Weights of a small mixture-of-experts language model, trained from scratch on English Wikipedia.
Training: a variant of SOAP for the experts, 589M tokens, 4497 steps.
Below are experts of layer 3 (counted from 0) of a mixture-of-experts language model. Rows are named router (the router's row for the expert), down (a neuron's output weights, with its number) and show model dimensions 0-255. Each number is 50 + 12 x the weight over its row's rms, rounded and kept within 0 to 99.
Before each expert's rows: a language model's description of what the expert responds to. This comes from a sample of Wikipedia text that the model never trained on.

# expert 16
Description: Line breaks, sentence openers. Line breaks before headings or paragraphs, and sentence-opening The, This, opening quotes and years like 2016.
router:35 44 54 53 52 49 38 51 51 47 48 59 40 50 51 53 44 54 43 43 42 51 61 51 64 63 43 34 67 47 60 43 55 76 50 45 37 36 28 40 44 42 62 55 55 43 40 44 56 51 63 37 46 41 50 30 60 57 61 64 39 47 46 48 44 48 67 68 29 31 49 38 60 56 39 65 50 69 55 49 52 37 50 48 42 49 24 37 48 60 55 38 83 47 60 54 38 36 58 46 45 35 63 46 67 46 49 52 62 69 55 48 53 36 38 56 53 70 58 60 38 40 53 43 57 77 36 27 61 28 46 62 60 75 61 30 40 42 51 58 55 72 49 74 53 44 47 28 73 56 32 45 39 34 51 68 31 51 34 49 44 45 68 41 51 58 51 37 53 43 50 60 47 35 47 78 44 63 78 50 46 46 47 57 72 41 42 60 49 51 65 56 59 80 32 61 41 54 41 49 80 60 70 49 57 44 58 35 90 52 63 47 48 51 64 52 71 53 59 66 76 56 48 53 38 56 66 29 42 50 44 58 51 39 69 60 45 76 44 71 57 46 41 40 34 64 37 58 35 48 39 65 58 50 61 36
down2:48 68 33 52 51 70 53 69 56 41 43 68 67 47 44 65 56 50 44 52 50 58 53 57 48 57 36 48 52 43 52 68 73 64 27 54 45 54 32 66 49 34 38 41 47 44 39 35 35 68 43 47 24 47 44 42 71 44 45 46 49 42 43 47 64 49 66 49 38 57 33 36 53 58 40 47 66 48 43 48 29 80 49 54 31 17 62 62 46 48 32 56 53 47 45 57 60 57 43 79 48 53 50 50 70 61 45 31 57 49 66 53 54 45 44 29 50 32 52 42 56 67 48 33 59 45 72 31 53 53 49 48 86 45 61 55 53 60 35 38 37 53 42 70 52 61 72 52 60 55 48 59 46 52 62 58 48 38 52 58 72 32 42 22 69 58 34 64 63 30 69 47 41 38 74 58 49 57 66 83 65 44 52 50 60 53 45 30 31 42 55 41 56 68 53 42 70 44 57 48 49 43 40 50 56 63 41 50 35 66 57 39 53 38 29 46 47 42 46 60 60 42 57 47 33 49 57 67 38 57 54 43 51 67 42 50 41 50 23 62 60 65 40 26 53 42 30 60 60 50 63 30 52 34 54 38
down3:51 18 51 50 31 44 45 65 60 55 59 60 15 51 44 46 74 78 47 54 62 57 50 40 65 37 59 76 40 44 18 52 45 50 27 50 47 50 55 60 48 33 50 57 68 49 47 44 53 34 42 49 53 39 48 39 67 57 42 65 35 63 40 52 42 36 43 66 35 38 59 78 66 53 46 51 45 57 65 39 54 58 75 45 68 54 52 45 73 48 45 31 58 41 56 56 53 54 69 34 54 45 48 66 57 59 45 50 47 41 59 58 65 59 43 36 43 26 65 46 60 45 35 49 40 49 52 67 72 60 21 60 33 66 55 59 44 47 55 30 52 57 62 70 62 50 74 57 37 58 46 33 45 42 45 43 51 27 65 45 42 66 43 47 56 37 26 43 41 38 44 53 41 35 24 45 63 41 37 51 49 67 33 31 53 51 43 22 50 53 54 49 73 66 55 46 33 60 46 46 59 71 37 38 48 43 68 42 45 42 53 47 31 45 44 48 37 37 55 55 52 64 69 62 41 52 70 42 59 57 59 51 44 31 61 57 52 48 63 20 46 37 29 54 49 55 50 39 57 48 51 37 69 42 49 64
down4:45 41 33 42 45 36 60 39 41 51 56 49 52 51 36 51 68 39 51 58 55 80 56 33 31 55 33 42 56 29 48 73 35 42 76 45 54 41 56 51 22 65 62 49 60 56 58 49 41 41 33 43 50 33 31 47 35 31 57 44 37 48 68 44 50 48 48 48 57 32 50 26 45 42 57 54 43 53 55 54 48 59 60 57 37 40 52 39 58 50 53 73 46 51 52 44 45 53 37 64 22 43 54 58 48 36 18 48 50 44 43 61 38 60 63 57 39 60 42 53 60 54 32 40 61 60 53 37 34 57 41 41 56 62 26 58 60 50 42 39 55 46 56 36 54 56 47 57 44 52 38 56 75 62 40 48 49 53 49 52 69 53 53 29 42 47 50 43 51 41 27 77 48 38 69 57 42 34 39 36 58 46 61 44 45 55 68 62 54 62 57 56 64 50 48 38 49 41 68 63 42 52 64 23 37 53 59 47 36 49 31 65 58 37 43 43 46 69 71 21 82 31 45 45 76 61 36 08 44 24 37 36 60 68 62 27 54 32 59 42 41 55 41 51 55 54 40 55 65 64 54 53 49 57 50 51
down5:55 51 56 55 44 42 43 57 33 46 54 41 38 38 41 57 53 50 54 58 56 58 49 45 56 62 43 38 44 67 56 41 54 42 48 51 39 72 51 56 64 61 58 43 35 69 60 37 56 37 32 49 40 31 72 47 72 48 53 47 67 31 53 45 62 60 48 59 57 08 43 46 48 36 42 21 42 46 63 29 60 53 35 55 61 36 46 55 51 53 66 46 49 43 55 47 50 42 56 68 57 54 34 48 29 53 53 54 71 37 42 43 39 83 42 27 62 58 57 37 49 30 64 50 44 56 47 39 59 70 42 58 71 62 47 59 41 62 49 52 33 24 66 24 35 43 40 54 58 54 60 45 35 56 56 64 48 51 47 73 57 53 64 50 74 65 57 47 53 60 48 50 45 58 43 50 73 72 57 62 46 59 32 84 44 55 40 43 62 43 86 58 46 84 52 27 41 54 30 45 28 48 34 59 45 48 43 45 64 46 47 56 51 45 40 56 54 34 66 61 37 35 63 40 50 60 36 64 53 68 40 60 37 72 46 41 56 61 47 41 53 39 46 36 66 31 30 52 47 41 54 50 59 43 40 71
down6:60 68 38 67 51 55 54 53 49 52 34 64 59 34 71 32 26 59 46 40 52 45 57 47 35 83 38 35 53 56 66 54 49 40 56 64 51 43 58 49 66 66 48 60 44 58 46 40 34 84 45 45 33 66 48 59 63 30 32 46 51 64 23 47 34 49 43 37 43 72 55 83 60 48 45 45 56 61 57 82 56 47 44 38 56 53 55 55 69 71 61 40 52 31 58 52 58 63 42 39 51 47 51 53 54 58 52 40 48 61 55 39 58 39 56 34 57 49 41 29 49 47 64 57 43 28 54 48 42 50 45 45 41 59 67 43 41 53 43 37 65 46 64 51 47 06 57 51 59 51 49 28 70 55 65 43 51 44 37 59 46 37 57 42 50 55 46 78 64 51 48 42 34 54 47 66 45 52 49 32 49 27 51 31 63 57 62 53 64 46 55 36 40 28 61 53 48 50 55 39 54 52 46 60 30 42 47 26 44 13 62 33 32 41 44 33 65 50 58 41 55 50 61 71 63 50 33 37 61 49 52 60 43 61 50 25 64 50 41 45 50 56 48 34 50 53 53 69 79 46 41 55 46 59 58 46
down7:57 38 47 61 57 43 34 38 27 54 74 53 61 46 39 70 75 42 49 82 26 63 44 60 45 34 51 70 50 55 49 52 30 49 35 49 41 71 45 68 39 45 56 65 31 48 55 58 34 54 51 50 49 59 40 48 49 63 54 51 41 46 51 37 39 57 34 29 59 60 48 75 53 36 39 42 57 37 36 48 46 35 46 61 60 33 49 53 48 35 62 65 18 68 45 47 46 47 44 53 45 58 49 49 44 42 56 44 51 75 65 51 23 49 61 60 52 75 59 39 63 54 39 40 69 55 36 63 59 60 56 60 48 45 52 48 60 55 48 70 67 58 42 49 27 50 52 68 53 62 38 71 70 59 42 19 26 59 46 41 61 59 45 38 62 42 49 36 56 44 72 50 20 74 56 49 43 44 51 34 33 41 50 71 55 38 72 53 43 56 32 58 48 66 44 46 64 49 51 39 36 38 64 40 56 47 25 43 38 44 38 62 57 46 44 62 43 76 41 38 41 40 62 40 36 64 36 35 38 61 37 62 35 53 46 56 74 48 41 44 38 46 61 47 46 51 25 51 51 53 66 52 51 36 48 61
down8:56 53 35 32 54 74 77 42 45 39 48 59 73 57 36 65 58 39 59 62 55 32 59 51 24 43 50 54 59 50 26 61 49 54 75 51 53 40 36 55 17 23 21 38 51 54 49 70 47 54 55 47 54 68 44 61 48 39 38 30 45 59 38 63 38 53 40 40 46 56 69 55 51 55 71 61 43 55 63 33 57 48 43 42 34 39 67 57 63 69 66 54 53 61 50 42 35 44 54 57 50 49 48 44 45 44 47 63 74 62 36 44 67 24 37 74 49 48 48 54 46 53 68 48 53 54 53 43 55 51 56 34 40 55 58 55 40 67 29 48 47 57 51 75 74 60 43 56 67 41 69 41 41 47 58 47 70 52 58 43 59 57 40 50 59 66 51 28 43 33 48 60 56 32 65 57 38 51 50 64 58 49 44 47 43 26 47 47 34 62 58 25 67 54 60 51 68 58 67 58 31 53 42 35 50 50 52 51 62 46 54 46 35 53 62 50 30 38 59 33 58 49 69 50 63 35 46 58 46 35 53 52 22 41 48 54 32 40 39 56 59 35 32 70 62 51 34 74 78 46 48 50 46 56 72 66
down9:72 15 39 42 30 63 82 67 71 42 62 57 56 53 62 39 59 53 60 42 51 37 44 42 60 60 29 67 56 49 52 57 29 68 64 44 70 48 38 46 41 64 58 53 43 60 61 60 34 63 61 49 42 45 47 60 61 62 61 63 26 50 48 56 57 39 38 59 52 41 61 61 41 44 96 42 59 60 60 62 48 60 63 79 33 50 58 57 52 50 39 30 48 69 49 41 41 67 39 34 56 38 60 64 46 46 61 39 40 48 20 57 68 58 43 61 46 48 60 46 67 47 62 49 57 61 45 49 46 45 64 52 49 36 46 37 39 38 45 43 54 47 42 43 67 57 49 47 53 38 59 41 41 47 27 48 71 49 19 40 46 55 37 56 37 74 47 38 53 60 39 51 44 46 50 46 53 62 47 53 76 67 42 45 44 52 41 59 49 31 44 27 59 49 51 71 44 51 48 55 57 54 57 63 37 43 45 52 51 36 30 42 47 49 48 54 68 33 33 82 43 32 68 39 44 53 60 61 77 42 54 51 66 48 53 50 59 53 40 52 60 43 44 57 45 54 52 70 27 41 82 56 57 45 53 34
down10:58 55 70 36 58 42 70 64 66 52 68 63 50 66 72 42 37 41 56 71 54 36 51 44 35 51 42 68 40 35 56 43 46 34 38 55 63 46 63 50 42 56 57 73 59 62 49 52 41 49 65 56 60 59 48 48 40 50 52 45 41 69 24 26 41 59 56 48 48 39 33 57 44 54 45 58 32 59 81 58 53 37 55 38 71 81 42 52 34 46 41 47 38 46 28 48 39 45 35 62 57 42 45 53 48 78 45 35 30 56 63 35 46 68 53 48 65 46 47 28 40 36 53 68 54 53 54 68 32 38 36 64 51 45 59 38 44 59 29 66 50 55 53 54 46 59 48 54 39 55 69 46 41 43 49 20 58 63 50 29 42 65 50 48 54 36 53 41 26 52 58 45 45 47 40 41 45 40 57 36 72 44 39 51 68 53 45 55 55 46 52 39 33 39 32 48 52 57 45 72 61 62 46 65 47 18 40 35 38 49 36 42 34 45 46 39 35 44 45 47 62 40 71 46 52 59 54 56 36 36 54 32 39 71 63 43 36 88 33 54 66 65 71 61 55 64 44 41 40 37 32 56 56 41 62 51
down11:58 56 54 77 50 44 55 53 26 54 60 42 56 58 55 39 32 67 43 40 42 47 76 45 45 44 41 41 58 58 71 53 55 41 40 41 68 39 35 42 41 43 72 53 53 34 68 54 63 70 58 50 65 60 57 38 38 16 45 44 43 32 46 53 47 60 71 52 36 64 41 53 60 41 58 44 61 41 42 52 52 64 59 47 38 56 57 55 54 58 47 58 60 58 63 60 23 57 31 53 51 43 30 51 39 38 66 47 41 39 61 29 78 39 60 46 44 72 44 39 31 67 57 36 51 51 50 51 44 63 57 47 52 53 50 44 43 48 44 42 51 49 55 54 48 54 45 41 58 49 44 57 46 62 57 40 41 40 48 43 58 54 68 42 52 64 50 44 58 30 55 28 65 47 46 47 68 32 70 39 50 27 64 67 47 33 61 66 62 52 40 36 21 44 62 37 42 54 66 31 25 50 59 55 75 48 57 48 56 54 42 70 55 69 45 47 59 73 39 37 33 61 38 38 52 44 80 42 48 61 59 51 53 69 32 33 63 67 44 67 67 49 27 72 63 31 25 44 47 75 40 37 56 55 59 32
down12:61 47 55 49 55 30 35 33 35 41 56 63 77 45 35 37 32 29 51 39 73 27 27 57 62 40 45 54 56 38 47 66 39 58 46 56 70 50 30 49 49 49 51 60 58 75 46 52 29 63 61 46 55 49 68 66 60 59 61 44 33 57 35 45 53 58 32 47 43 34 51 77 49 65 35 56 68 53 52 36 64 57 73 33 42 24 49 46 48 60 58 51 33 35 63 64 48 40 51 57 53 58 69 65 45 50 41 40 52 39 51 50 45 51 57 56 57 62 54 62 66 55 50 52 39 42 58 39 43 36 47 46 47 53 40 49 52 49 30 52 61 38 75 56 52 31 49 42 84 57 35 36 63 59 30 47 40 35 41 56 45 49 52 62 60 48 36 40 54 65 35 77 29 51 58 44 58 61 40 62 45 42 47 30 36 54 45 58 58 53 58 64 72 42 60 48 56 43 40 59 53 47 53 31 76 56 77 39 51 29 60 47 25 52 62 48 53 42 61 47 61 17 49 53 66 49 49 54 55 73 60 64 49 37 50 29 54 46 67 41 53 60 34 45 51 21 61 45 31 65 47 61 60 37 42 46
down13:45 53 65 63 46 52 49 35 52 66 51 54 57 39 56 20 41 67 65 60 67 53 62 57 61 43 53 26 53 37 41 46 33 61 43 58 53 57 20 44 46 41 70 75 32 38 44 46 38 44 64 71 73 50 64 71 52 66 45 43 12 60 75 47 53 67 65 45 50 52 48 37 56 49 51 60 58 67 21 55 50 54 46 48 45 48 51 54 40 47 55 31 47 55 63 34 46 51 51 44 55 38 69 54 64 66 47 43 46 59 61 53 53 52 60 60 49 45 76 42 50 34 34 39 72 51 36 63 29 46 50 80 49 57 53 42 40 52 53 43 47 58 36 31 52 54 60 52 31 50 36 34 37 50 49 31 45 36 43 48 71 46 52 16 42 62 44 49 61 61 35 55 43 54 56 39 51 45 52 68 41 46 31 59 54 42 45 38 54 34 59 62 31 45 51 40 71 59 66 54 46 47 40 64 51 18 48 54 39 47 48 46 27 54 27 50 31 54 51 32 46 52 62 47 12 57 42 58 52 34 44 45 70 44 45 50 45 41 57 47 52 57 41 49 53 40 39 41 40 13 54 36 42 48 55 32